config.yaml
n_layer: 10
d_model: 384
n_experts: 32
experts_per_token: 2
d_expert: 384
d_shared_expert: 0
activation: "squared_relu"
moe_layers: [1, 3, 5, 7, 9]
router_score: "softmax"
normalize_top_k: true
routed_scale: 1.41
balance_loss: 0.00441
balance_bias: false
init_std_router: 0.00987
lr_router: 0.000733
vocab_size: 13403
norm: "rmsnorm"
norm_eps: 1e-06
tie_embeddings: false
optimizer: "soap_variant"
lr: 0.00313
beta1: 0.95
beta2: 0.98
batch_tokens: [65536, 131072, 196608]
seq_len: 512
train_tokens: 421000000
steps: 3664
dataset: "wikipedia_en"
Below are experts of layer 5 (counted from 0) of a mixture-of-experts language model. Rows are named router (the router's row for the expert), up (a neuron's input weights, with its number), down (a neuron's output weights, with its number) and show model dimensions 144-191. Each number is 500 + 50 x the weight over its row's rms, rounded and kept within 0 to 999. Numbers have three digits each.
After each expert's rows: a language model's description of what the expert responds to. This comes from a sample of Wikipedia text that the model never trained on.

# expert 29
router:509542545554382537427532510554565432470473533553469451455499461399540521536542460478555599531383529408521464466456491526499484553518491504501432
up0:503517461518475547501510565560601506418473514414484452596487444544524517455450412484559402478474448536528514482595498514621517512437512569563486
down0:445469531539503480505511501528559416487482537527489523530435598459477565521434520546518442452476511493644454564561507418505544466497508540549448
up1:471593562499509541507472508460562514529561470460486465485432622473452501556463579451488509476521477578534531507545501446542557487483522523464534
down1:473467468562590536461526514501465514547476491395517571541529489487524502465571481518519495650553556447569496390488572436564426478488551519510480
up2:510441471469493478499521456518511548453506458573402499486537428495505518376412496563501627595505391397592553454426474509443515493496532537485575
down2:510507541428460469519490513494519438519480485439539525494512502436500467462380490508526517586558396439557524450442531540492589557557453462487467
up3:554538572459553580529478554478557499435486435479534441484463489528471386488549465528439491430485553485556436463519451509460491581512419492467476
down3:509563487535548556591523475419577488529439521615438527579425486559482412510411474471526515436452505509467492511519421561552562523529433541517489
up4:584459562437499482570583457515549472437489513581446498459432500520469497441464571407554597557438557542483517510454554473499508570527439468458585
down4:561530567555456513576536505449593593553553485604471435495547537549481519470544449543479432515461529625460460512509452528510381551485507525532531
up5:478488473466438524428401531569496458555450460562485433512537485557526377550536466391504462438487527569520462473426582632494599523457477511472524
down5:455456360517509404624557554560636439526568532537413465519424479569394550421461541536512519416480490542411457489478448533505511450536438493557541
up6:479426541576486504488478470573542425485475463562442506487415494482552549494476537412529488516462451516589515492566487413523558630511523548548551
down6:478479558484467528444538572468525547490524497465457531516379623528405521595495444534500490492546506477501543442540501477549456474562541487566426
up7:507554492398492469564550438524479411509504601489538415471578544433485547509560504432472622483468477429391452435512490530467475462418427496478520
down7:538601514529543483494543519491504430407501438564577404444452487421510521607461546465465450462483504524531437543491521519543573463510548470555367
up8:479570570446554570503437509548539523580474566479461398615542459493394447531434562520532521577479455434524543457463441467495453480420399502517496
down8:446495465448490482487432430455419556523457396471526506495412562518432411531490512547555512485457538509445452382481583485462473436461524461517523
up9:500457507450557516488509432522447482434468548448599455490522482496589403513540411478441457449520573478585535443517599509493482525523558360557433
down9:546506531418487434579442597517507447477514563539508430396530478528530519502523420442477505588445459484522535489509518521500574557442471560494479
up10:515470522560501486478492551505559639457449434450419481393529476438470442560460499538565471598538496483495502502493510583525490545456512542544491
down10:499436491513453525473531543424461588560512531498514455537459531403463433493458545530544543601555540556497494439513561540483546562492491540543554
up11:515546583548522422563477502558509523505462548456510469499502443508493548448462529431456525541439493547439376452465475539425563520504542513517453
down11:430444561501442445460471530536460526489536567535493560540499469447516361568519595510458497503523520520630491365562469533550493479538630494496543
up12:529564441456433525502482438524508522483504476460392484451505489457587510482538532450465520544440459483480525527453605485409486516524571433485497
down12:450484534486514453461452488470523480493524539482475470513483573443431477472479413413525464571445513530531479514554463572491494444480545481443490
up13:486595505435549587465531410478518566478512480550460487522480495443484575553555477545496570451474556491503480448466476529482468507540557510577493
down13:556515494602578535539507565505528477495466510512522548512530507475494453460616482500457496510509509439446505380497496533429457482422519483500442
up14:523411440565560511465440562568582534579464515494463541416476620514515580524353422556521578418492466590500543514465516522418502565448485565569557
down14:469421460491510549500497530443552411580579490429528433517549566409438551447436485481547491555515497506472537591470525603435482442430498451528579
It responds to: Single capital letters opening acronyms, codes or abbreviations, e.g. A in AF, ATRAC3, AR-1, DF in tables, District I.

# expert 11
router:459526482437476470408478434479512456508535605481472414538498499523513476505500509541432567531451469561555585519456525538413537524492502506453491
up0:520577470535603481501512435533529437474483461491501562392485532503523445449474497512509500559466559529579567526545513580453501503569491550483535
down0:488488554531509479511536563546483593337519507473470471457437516442485499504523491511557581505533552473490557533530457498451548561596575528455502
up1:497378415483540483563510525447557578600434528464502554475378578486461562507553524504429392515600403396507503523500392435467440456427481453495507
down1:540406532520554524483444468500387518522532535506442489453440524478489528545405572575487437538527475411477552538461401523500408481530521433466544
up2:577603479540541500509543563500488509586436547438553462495508516458474491471485487517442490496510463447528466503505531513513526517482443422430492
down2:391469496531528507503531514395566565595489508464515452509504448500546535445454518516482513348489483554574556444501461564496468473562532427503489
up3:471567456466469572451539482380528570517490586455474434447482540448524513521522469597565506487394466461572551562394444607510461498450450487479572
down3:472421502581453592453489493526453447463499537560492467405553454455373473457481496517474573582525581397540471481470432563548513561471417500440545
up4:486483486525544566560484537462503485513504497524482540434527492464522499478521520515453537546503487446416500532563498501485423506447455585537463
down4:447488530421498524536453443499514486414543496459550454421504445565491466495483458551520425479434457483483436500499524440515365463524576561611544
up5:490448573506475507567453536463618460636410531506512498499522539533483446507542576508469451516504494525523464536445532531452478552381477439556507
down5:487452433370455506567569459513512529478601446510499415493456532480498528556446526503470558521565533522492482438450469537532502490477473520520535
up6:458653526491590530469510488533611477540499541484500533495436480438526522565473448484451523452570542486467518466510467558537503522391523465414483
down6:461431451512575485517537582498501579485510422511440564443573561582533511540489561553512520458530481496429557474517507573520489512535486450534584
up7:465449452502525488471489429528554516521583499456563448479545545483552550507452490551484485509554354568495568548474461600458443452494573536493481
down7:487446441504479505521481450463476550490439558535572487484518505475532530467436530417511549456516503513545474521507479505607557506494514474487481
up8:388514439436528550519543546481494508433446501510519621495447472472456535472542514580459371477465501448429549536428506526481482521521617537392451
down8:451506500520491497530422527470452425474520498437545522525439544514476514511518490567560493498463569506470449518487508478433506522576555494466496
up9:520560434588468522489499459496517444572531580482533537581468586501533477544548486428509540469456556593378532483449499567458464558615375549511532
down9:579494389481522368455489506414529488549481481490487472573557482514482561492492466464484535517431518432462547525488567563557530675503390497544517
up10:545568409584560470398533510453523517496412477496491543492409487457529474445497499439520408526468465503426472477443496499460432493452521454467613
down10:464494453510546401406536515470522587523527438500488512436421513529511435432474540462458464514582520499585579641554589456591522437451567498552510
up11:504475387485509577596490510495506544501541549557519506587618547493526481465445559466468518511523509496450521473476523536408423515551453455575547
down11:550554470533518385517516489495551603416482531408475588511514503473561475491417579432587525396586506565443465485518508520509508493525529432488517
up12:499531525472452485485524427507531509573513451431463505504477545539512445515513447429577507494479499503572508432575453553446491505412440483485494
down12:503395447474585517572510460480447511474480426459527568511512651428498454509523534438459461575483507429546499438476531388485561431427433420565456
up13:431602497596489480509432483458534475534435508536494481462509526512525530490547478492539480502477451543514520483509491568560536562543509472550449
down13:537554518593556488521578565448450460497505369505457494427442516485459494460481480540501546549537410417582518454552603537553565508488528532433406
up14:477530420514515456489582474581508574505439468550409426518522586542438525509469567483447494556446379489555449486523503508438498459559503523583487
down14:448567492383503466568495549500419501516498517531524506591442462480470555446536592455406530379488485479490452492631536476486517532566481517472475
It responds to: Middle word pieces inside personal names and foreign words, e.g. Tyr in Tyrone, Sab in Sabine, Nat in Natálie.

# expert 8
router:504498555466540434422560372534505485427467490502405422532494522556470470517465459539402479503555515431556538512413605422477547468512530456495534
up0:566575458416453532484530524484551511519526381526483502537488501537519551437425445432506542474402492497520567475626414478517365501517441613446467
down0:429536528401517505493510488454479593509551418486467494433567516473543534520554446560555508513508504465472464432550543477552532509476440494491452
up1:451509547526550566494500538535435567606490460511454436482594429552519432487568513459533413521440518595393476570489519496506451448601532575470484
down1:430478459476509439451483546488430537475466478578507499467631464428509507531546483538499532485526636502506449480501489522451486535560378439561554
up2:485536558551374449538490483573469462566539544476537558428414510436544495472514465556464496495581396539542522579439499469609503515556521443482494
down2:540586524455495453508511440539465484420472461490485483479597432449536509578591507471513531486478539544440481516519564483428420498461509458456531
up3:465490373536504516615514517495499510479540445481585597405485564482451448457573455465479443499500548457498520549462548473560519504492459599515495
down3:470431568491485494509591491518528528523504525517526423462563460432512474506452576472490542499490475495486536479486481516543491429445436515461552
up4:479427562621508590563537547446576450533466501397493483580422573466420449490527496525398471446490492521531489534435396480630489486466465534548467
down4:539429482497546541511479555479509545527509515626484470527625478488484459551480512479426579490530491574476527477472486498525539465463539511391498
up5:510481529486497486528520551446546560473534447506551507508534521502423412541473485531498548544486510492541352558512554454482517380513502503427536
down5:439431505504470482415479473518537504534564514458466511498481457500502537485422526501553495496476521518300543474446529535491500528531554372482513
up6:490510536576475560547535501520592511492524468546474504520457554491567452498522537537555489468502475463499514542492512594540606507477518482568467
down6:524448539525527469509540510500497516412557494511497503453573535569601466462537462529535502458494479554523565493466507448513498485509516522560560
up7:511681416469416448521479481537509543445551536403499457436525563456515439450554492546456536387537411433566526535526463492476477531560568491460520
down7:499536470395449404489569592489481417428488482442564473499497535532474547484469461526520496506484480500520437594503479509520456454526545583565490
up8:486503538473582454497492479456492485562528555641437497509500480535613474460525516510523522492528402570474484525464486454519519507611540479407525
down8:453483422469606505514434462565499420448538499544481410580519467550461499575448615517495442587473475528480444505564466484462472445530464492533578
up9:434348417543538383476508499535473570496485468493575556506377526472488558500581476443470568507521452602541568507513518467445515483475458507411456
down9:473439509553555555500515524537487486500517407506509514497490439527487488505440440552509509554536464509386583560447540567462503539532488500469539
up10:568494487481533527595566518479483429528494534474436563485562512520400415432447623505445469605565525441527537460440518505507451546447577478484426
down10:555533501446498459477513534547575463454460530422511427478619488545511569520538516472544504517552549578519505511565460510517468493547499455564461
up11:447515565493445513496493560511530542534454537404476511452514483533407552420481631398480634386564542485512547517520455410537539478497476527555505
down11:523423474369510575538472488497521496501508538479550527459556561595446432502519564566447444451504593564509515535464490488434450429501546460503562
up12:565532453574577496406557478526480494471509478583521531480528543495448518420485440398507479484533477570456474567516538570552545550455499537504536
down12:586496546473573554431483414519665369471584468584463445462633487450562605545475489510545528463444569458564511478568469427537446544434515512488516
up13:579504562545489473461409511521467520430603449421409559578528495470480571501448480658564493540540592525460504511579510467609444561487554482422435
down13:572553439561529528411404601496420410492488408531549495503417522563466483479525429487451476522444460493501509519393459479521577472468540491517558
up14:522499555544478533450424446479486499477510484463473418515496527463496519508444552595436510533511550554474455518553425558451580495515473497592496
down14:533472426523499438482401421552433489431526575483498568462470492430516492422481428527503482568506609642433510522503444460545536456516532522400421
It responds to: Line breaks, pipe separators and list dashes that start new table rows or list items in tables, lists and infoboxes.

# expert 4
router:550548585537522481486504518562505534505461482541453613518467539561566476470454529561613583498561437369422535492463477553529432562493417529545463
up0:601518497544485432585545474500476533510510534541566516417491532578456432481508489454507478508565619574421516506530525510533515475445457443503506
down0:502485537508489560444483494494518470605479514366587486487417444513506554553445549431470534465561442454458522456577494478539503598493484458491583
up1:515462621580504549546466576464414459504469476581465464499433566494538532443470477426565457489450407496543508575443422554515579506491486491519623
down1:562562510493473600477487544594466538441441413538529563590563395500456498523475511516543446520442535586563428476405418541485576503559504496587472
up2:473470489520437410498493490543592539495460566457576450479574479445552459475584517609570405559551509501539470483509489501486509428584477497465508
down2:576397524542449499488497542600576539577432525572400437471519456488544440510500510547409398535595469518385507516511434502482518467520534459586558
up3:541574567498433448535461493612480490520412504490521461525521582443529512505471546484508461516506461485576410531553465564369540414551497499508397
down3:472526511515507429581482472499521443520469436543441582481512516572497523516481457481501526479436496459502415475550535499567487480526560401616522
up4:437502544578491467543460469509499583519516614457568565607590556441478559457549526487531526584485557506538506470534529530568483494527563417525447
down4:530536567600474537537572546466471581479492495547540575507539506498600496568505471514429508505504530497424557425587536482498418496581540545498473
up5:437470465507535497512548442456471497500452369559557470541516551509476571472529518512531491431471541432502545648472458449483407526553453475529527
down5:443472455574458524493402492501514415509476502509454433463442480447586492499466547507507485520636579454407472379471475537472495514457432457466579
up6:413481477405519475538623516592438516546665548526543494496552492526576451545501435588540510496550488518530575470478482527415513470447418451517519
down6:469439465535579426538490450523471529487521576487503553536431527521447444494501604498624591463525519446460576442419507363510527486470482535459485
up7:466480431531534428514544545431431498575433608464543464516577498486541539456491613497558508549506503498512604499467508550468513550493480542501515
down7:473498540638494453491547536530451472514441491490493546545538520495447537448476631512567533482589437492498530417459521528496571464579510515509467
up8:479547542452431494568578544513465460460512476541413446382502476425512595519396460464519520620505585541509557499495530497520575522376450575528542
down8:518563523454530551546487507439486527417509460593553548443501534414479531508412458461449319627441544543437477562545469540465513474488515490621460
up9:438502468579443396429482399466496527487419555556629462557455425508529509490501515502527504405451478477513474545478482533477502497507523430526474
down9:466465424509543549439553517500482561506492434572522476352517537425492414469470532531531566534527517529522467483443496538592480510528457564464543
up10:492484466522557481472482485535505445462498580483539462478559509400542496544510599516506461485533462513473522424494576450497502459498492482456490
down10:518477506498524556492455504477493567429500510550497485457601453479533497503515494492440569503467516505557509513456421505516527394436470567444414
up11:514540471511446562456566465442516478592494466574461441548433561519556500521475386487474445517478510537509441500438549620471438557517451570458578
down11:425449461480544594515480508446491547445533578462518492572474478549454457458359544452583514518444484435434429471493540495474547463470440486578464
up12:519503506522498531535492556547445507464549566545539521484472522485513588508427502607453468554497456476532632556481524448485484587460464509481440
down12:492451523515593564469513597486511557500541567555559575518433486506499530599466572550491439460475466401371507495430332454543511543433476488537544
up13:443439516534397452557510521568455602519467490602497517585705417543479465434394505478491539585497468374494441478502549618559512523537532458524509
down13:545504515521447538466448523528529586532531524549508503485509464581523463489542530577498454446442583469512506435476521527528417443468501519516351
up14:453453479498569486463536450432457546456472547466491525555416527452486448541456504505564633467529503493494468433540488563441461460453447465433517
down14:557562474605480532531524458445531497511536430507423480509528520454534481481487516550535541520464452480464422511555410564520579470532508491503494
It responds to: First digit or digit group of numbers, mostly years, scores and statistics in tables and prose, like 1 in 1963, 2 in 2025.

# expert 2
router:500481539337391523497523401484560452524489509519567461488519496487527511457580436457610484524575532514600526554525424512432439475477503421466493
up0:486526399435559536557514464501449531434603503478575544534532417546583560524482430565479503534460508514521616505483385517459526553564515475397535
down0:518457597493472522522494476588470517485539479485543501468424458472515618471456565518441525542492503438464497443542435452537563476445496499426539
up1:519529589475557535435449475466480511576482467444444452522492631422568519518546456547589499401515439603491595397479489571418417481515489559512538
down1:601458467529514487464469503547452576435501521543453520452409552512531539526549476490551537468517509502532490525491504448524513595530545544450449
up2:500410475354510588479493572456535469460607539603518504552525487484504523490614535582518585532478628439544501550548488508574524451512520576450497
down2:549519521523480517446568568528550445451473524506458482533447501506513560412502494487508421562479644522462415573375459480531440484577520485473515
up3:469564516508390397489460550516477482531610483510486494444486555514407520471517520472452394524537489530512591510492622519503478533570511485501554
down3:379533479487548478473458531461562467392532576485512552492476448404454545566518446484541545531542519544490436442465531486561449532561510536489546
up4:459488559498396583554449464448583478446526420555543526508523482443469461489573529510495432489418472476517519531490527496428448479431534566499514
down4:530448445534410522536525513397610572518572472564461519497511507585412515491403501524488379529500503555533506459445524495527454434453452505502515
up5:576497547462349476473528406555509573472527484488567590505487466592418513547388511478531608534465488506474502546560459551501513554638462456449627
down5:413514425493503448485473524468473482527607458463499555466408471466500517589426452513491485492507498409547544555555529460493470511532515450590435
up6:501508506516421432543554506508488523552507491459529533450482529488545452496519466467500536503528522503492499498497525665473560442516500500487518
down6:380438526544478464486503584497486492596508448427605515464520491457538564518508495478417524498487534456515483441434512511524602472604486448460507
up7:548502524471464507473532515536546444528455506487481425538476451478518619519528499478477452421544512510535462489504533509451500372531471587598559
down7:528504450527531573452442506426464534558473452517425581522515474517545532535544502600431529478476468481509474506475509555493551479438440501456442
up8:497511524548440485458448396440495478485453476505488563574437558455554493417596459438506489485476545494544519543504481549513523482541518420434551
down8:616498474620411532521626531564534526452547473515491499523481494615552449491492477445537526519559506509414485527484543516518503588471633412477486
up9:532470456399436490515497569535504490501496561555508457477440494564601523554491498457503462503452544584557466503565516492528563593505518476512477
down9:526560446480595512477446509488467484585505449453494487546449450505544471511501512472506454539512502493521616565519538523377538485492481552594597
up10:449474550565472533486497525505478392522487455495546516377502510542512461486463397543490536506546535385553435503551485537476494467525569422465522
down10:466530514504460507473493599490469439448475470317441480429537622504452434505418465455400615495569482504453556562505467585481432460537607550484598
up11:455589553461471475598569496510577468495397507531571483584540507594474600498483617537602474558506505493469518411454515577502488491423466507428431
down11:562468520513450454449520424538554537515375456400522573510530493532483622497528481529544568404591519487436482451484585483578575469439529524480458
up12:376457487415504531458458539483599481557507457503440549574597528571559458331529529477439552468477468407452487524444501519493541529526482482549483
down12:534507543513528555455585482585615457428548459575528465466514496535540457485488601482510534432438490406475524475582548530497423517498477438432480
up13:515539491461523499465449459524537483419590497479547500516433474509502442545494457551541484468496547492510473497459476435489550461535570468433473
down13:431461491520618455437499534499412543479577477482536513474571481372459485491626435507620485442480515418516510499510460526550491525596517438518428
up14:547547528489519523493573533489449458487464512589500549414372449530555495476554580541533518483528571495497491410560489497506526492419480480515487
down14:490473539561506547497505495508456560474544490514554559459431448548445529523511443522500439446467454518424507459547471529516635508490457490540456
It responds to: First lowercase piece of a word, often right after an opening quote, parenthesis or line break, e.g. "B, (f, sc in scattershot.

# expert 13
router:447518488363468579553488454481465519552452522542489633583583642454513385461504514536510590483464542515362494501449527444530567494523543456546492
up0:471572503487562418517486478417504445420431463419436498507607562460560521569465525480539559549604508556469404504533545471503552451509530568469569
down0:487485591469535481507577455458511446530594492550481567521450596351571493430547485550578473505538506426539512548471528551442491532503593510498473
up1:542512520530531501492477455548473622467485433487424544575515499486497483494458523605532514485471449432448519562511473520545479494427486512531512
down1:499532546530502535568484523515503517492520500443434481478534422531575517482463532592552648478468502451489468588477560467552576492577488457485497
up2:500502496359431514520538461494517504459517471611607563496488464570483448464520545471497561497493525596548481522518543449490495472508437511454575
down2:471532499322557500543410465502519451546493475558499506587469463510437362434564549493545521547413473424493478378527522472467489481514501539484515
up3:600498418543496471485496461627506490519586369535491493464572550478459508481552655455544510402488468506469510612461577505521538438455531463396522
down3:434475468452516541564525482492546442483498470454473467524521555427449529411558440485475444426603493484543507520547423452475497496541430485622579
up4:462491424550531540481558467404433580540511488370480467522533606484491551473513463553538513471488496581542573486470536511467443564551510468519464
down4:449522546508485430495532492558481467460491495524439543448511387586501483432486475536491494459419510500461485493630527510554536501532487520446510
up5:488432411535475549486412503414465563483521459497527512533541557549440546538499543446497474550396486595481507454459524522500407473426485491453626
down5:544437514542467512514516466409495531443494465653492582537537472518510509419510449461413503479423517499534539583551518589558535440568448530464484
up6:563523585469519487539472463490506507501465501505503517464440551513478538457463480462516573483444484506446522527470495544459560475529518522493531
down6:478483643544523502450522577371492513514409476505583465507497393500494575541510485438519515492513495423496415535506564512416552529521492537464486
up7:487591504517436556495479502426505542496386510480425488602522512530501472495566527447476598441472522444478449601526436492458499516444497446551507
down7:502462462554429465523410512555512536468487432526452559548539509495490490475627463459479543472493498428537411466523516456533463465490508497554463
up8:432530532535556529486552458455465466512454593509420521510533500476548392508535465522533616458441420511452506486507560475441509402554556496416530
down8:574536570583497517522471532507529569509528569466561517567424494360478452533482460479555528577491491529472478525584520545462545443574507582565537
up9:446522423499485404558483428489481517595568552506425511516515486372566457550545468602529530443448576519548497517452407544542548445452573586525554
down9:470483478546452529412532546486517471438416461439468469563443492487519487524459514443556423527467489436429467519462574583518527565488427539571465
up10:503408569455506463538471482564519494554474526542548460594520558423565415483434574554501566426472462487490441507455462533487542477486478527520512
down10:512425505504474524500369445425459376427485446535557601433607532534518503466531472403447475450453494480388560529486544467400602548637518512455544
up11:462592544443497515558553467423513394565475535491585405628555466516468441486533495515501573489531551525554464440560461478533459500455466471449540
down11:458473486458505455487535517522514544492571532574480548536465506515507456440519491423415554476485535424557512534504440501492565475453497521426526
up12:468469475452483542463478471525466436546507471498529506474608503417526523576515456462444528527453569573537489507520414529564522531532543522452477
down12:571473564394516454444540463550520478652520534554331505546468520498428399488480469490503408538508470549493449508515534456527465424530548459425595
up13:398480608554518492523539464506458471419514497544486466615469588506505470503549548413489442450507500401499458463482473605361467392568401528491620
down13:451511516440526522513488426541474563553502542566520472497508540545492489464544523506376547473458613444448432561621431455481456475567491388547564
up14:510427449520515547468428545549519563572440510554569478516573528453460485443486468513406530478479453543437514509621438536419560468450536540460482
down14:496477450503584412639428532523482532469526479493510451435553550561585513431543591491473624473500525446475486600474517578555542576533475551503434
It responds to: Prepositions like in, for, under, during, by that link clauses, plus first pieces of split words such as in-duce, activ-ists.

# expert 7
router:484478444366513459528550364532495428524478427426535370546495541436520490525486495483441532505562471549597492464543465507470530398522421571529460
up0:399454588574433476492454587574564566486542385512521539479467498405519468517450464481599432578454404417450472509461622522516457503470455408577500
down0:475447482503502450504476454550471519475571533492476466487407458545493542516513502472537476576468424522461503535536485486454540527547515393449487
up1:531482443538510433647531486496497428455481481548503446461416540570473535478445457492493480557518521475451464542571527421435469543556474506443507
down1:529558517462521414522503470479433476600464556487469529557593467505509511474483515486561529542508485477451483579489563494559479595534482529467459
up2:423506561526475442468580535512462491500597427503501540467555429458531469443569461441503526445430412525506467515519568497492487424530489506464527
down2:466541523506527523453468474437505452453508513533518505488414483514528549565628506459503473493415388551478442521552500573484530518512519552534361
up3:498538519528398509496568530445479386470531440561427393503460467454507437433470557408567480466472521525459530463527539492502518546540487506516475
down3:449551455604474492404454576481503443520541476505547488484535450508603439479470490431532442555459446538493378417540557522537460457550442419473473
up4:501427499428502509418466504442517521562590708456434541446503519577577502485451504528552502598528443492394539568486537595539473466511557491444464
down4:332515598476489482510482411449478425481598467579544557559468444528523493526446526499480425534418509517518480497510593568426467487574533468546518
up5:412540554420545520413458575487481506504509519512444465531311452514503543486557446415485459460426530449453478493493505454494593557548443537585435
down5:450518453465443445534469487570507473470515456426492500497548455551408535433569442523585439541454555501491457473542407391526537454489588489532458
up6:520473484470511412488517461469480500508587546553449429425496525486450456465553441518575449553487533522408473511580479491477556444602515412492546
down6:505389483479494495505561568519500514470490578519590552543497432545427481528510497500483483552517491523542533480477519544564511492394395488556564
up7:528476486416467505577534476469460437495491418498479405514464570445513396430579458458570412471487440505560571518521531534465485528466497447448490
down7:501581542561539586533527626545483435471507421476425481469540533576526520508485416448427412470527572469539536528430572581495534430524556578380500
up8:441474456493533432467440472480433563443532506448423493504519548624516413418385568490496539501475468513512455489433579494429463448485487562520523
down8:555530511508446519445551578598452558475455483500547500536548505524571555554453575543538511478428565483488579401587349431507459449590420517436463
up9:539476459502513517623549470526533503442572549519521452550519513475490545507550576475529506505463520493429466561544478617547466448573422522480529
down9:568461416473576481459518414499530549376462443534461590481501486561487447483465377601504574448474491424587524431453488437453515452474527416498526
up10:447490513444504507505606464597526466516509501510466475500554529474458524464479502485578624575546392504508466498507526529547470486553509492423564
down10:513449411519606498459581457542554515456512429422382466537568494516510496609595504484435510502445446505451522437610592524569504463514521473502492
up11:524468461585578526537465496494496459552569510456622509485483538567417516512439461557502424530542425409471604558464468586504535509542588527506534
down11:502456430447546499521484493470497417491425560443520485428457506481472504494450540553493541414353515516537556535504510530381575527448527485536455
up12:467464607439494570533506476457531476524498518385605450370560528590482462601483534557506513491535490545455493469524465497478476544478441501573464
down12:468456486556457507473522538551475481513458510465482516452464504508501493516435413466485566515523593551506548443419486483601566516536429524473582
up13:488492443503424558534500494594488524545475510539507477560463514496494490539446502458459478481502601509517521493401548471478470486570525460506463
down13:462446509501545496613516455454521530409492490520487476433491594487505489555524574542572533529456507413577474568461510582491534494560474520459427
up14:507551507481441452617506377539445510481497475433529440487535465479471514477434448370426483483533416442454484461503479486522419440448594478383489
down14:509451450487546494520424551486498421538533501540509582470503511563502483582521436569459473508485534490394485525454483572441514555578524428501469
It responds to: The, in the, at the, of the and similar preposition-plus-article tokens opening phrases in biographical and sports prose, e.g. At the age.

# expert 9
router:385441539421483467509502478522516549521550482587606452477498387411499518453534516497572467483458533503562510497529503509485390561363486553432557
up0:498554546498477470479541508466561424555533450506406530515503538583498387417552434499485501457527473459474525492539529481505498474475476482434571
down0:582567490464417525427456526519472468580454551511465557524555524529523587494531571475466479536455483384513555568507461442509594526582580560495610
up1:498435479474514552529502464474509498507507492590582449537488412469532564584514521529422552533523510474392527551533467553529518493539419464462510
down1:560349512475520599467531468458536501462524539553384468538438507407468517446497446496552532511486524443496549558488520536483428500489413442568449
up2:490452509486484535574529530542509483518598588557445515584507522540448620528453441531480542444494530606530541436596478601526623572434431514547475
down2:393506543498514478452486555505491487508450455567451488442483520514436404520476486503492518545544507479516465539512480499524454489535524547508540
up3:516494533414615506507431503509492512533515515499426526417589449625475404499487472519495519476561360545463540528565551392580447545595484520544471
down3:500522555448559539466512613491477572456490518561397465450438530582406425423545496440516425620543538598608532438469421444502454591531537386501484
up4:479451442579394386501462477487596514493539543498520533531484496535471449561550515520466566496451508490536501593454415553522394591463501480494418
down4:535456438501469518535468488438550450596497466546506482477525573463519601546537456486610540486539425607511465503444458535485385557568551410503464
up5:499505665467501525505561541554383545424460485489498588527471613510531464412516494532594455476515550558454510528503467561553540471515436392461435
down5:454501447542528433525501465512541529498570466537552419440486584471458527542510546503485460428547486535616498507441561502497485505441523476508493
up6:504502486517514424492452503517485535441530486529479473520559540535590494479511473418547497446486475508525513611458534503552421470533525484471477
down6:556491534523515476376474441567506469465550547514537572564474446545508515488526486495462445453510494448477503507419557527454470544480522484530592
up7:433433506457569430462403460520558537445502497379487455480546508430506408481521494516476619502534537466514482467554492462531506535472591521458566
down7:540475474584517474459438524547529478492518530491462563570438477466499483525580485551441532494525432464461404512465564483598505620583488542462562
up8:466539570569505516546469531525457519421480405484442518443474496381487494501606486489502484513452526549506570500468527497521609461503541490426513
down8:481572604615468489549499429485601523451472536498590552458581593558422477524514552527548419505414564471495498490510523530485451481525424549484501
up9:426503519562461475502539545446530435536568515532476469429432473481517539458503527554417439498534487477487554480486478583501524483363527472505515
down9:530469550497484503465483503543474512509472554446507454542485532453463473494457526463495500531485563509561546517488445522568464493453520451522505
up10:493559566535626504470558528471547477582461446484480504436496545558496502446581557581576502522440562525533496548425451471550508432511470563554503
down10:446456480523529574466537472500451449527577586512508453437611503499524493523580480478444453517451509399534498556460544466537517491490527501530546
up11:506484466440508447476465434554439476519484471519523410533460499510515556469546486473486488520516463534511512555476458540530496495548518431436518
down11:431470433634517392460486425453430513488496482492480606497402474508504455460437455560463517541551567491441503531457448597451484461515462514446568
up12:507467363422455415452496553577449593576398531515416457554533462425543522422460492512509557565518602540430540464487544469495454443546463559471517
down12:384432454502591545493564466513391501601499485459412483584538521410508516541478538433535578506463546544492637519605513446547541478465555509557512
up13:472430539395558428536462423519559543490608466523593479526504511428545451416503510463579589561516475541450516498463469501465492527458450477425537
down13:492565543563519615458446563506425620484548528513489457438492473525432524451534552461512522511459543569577560508467460430502549518509509413490512
up14:485533580520447570494528570535468511502442499528544556365533506509459484521525519554534533421452494515470522428495406425488572506498490508511473
down14:492493437454442476521428537546551458514536536503528482515520405535474573420441557448473486448477502467510538501536542496480520508594436492464526
It responds to: First letter or piece of a word after a heading, line break or preposition, often capitals like N, P, D, V, also lowercase n, t.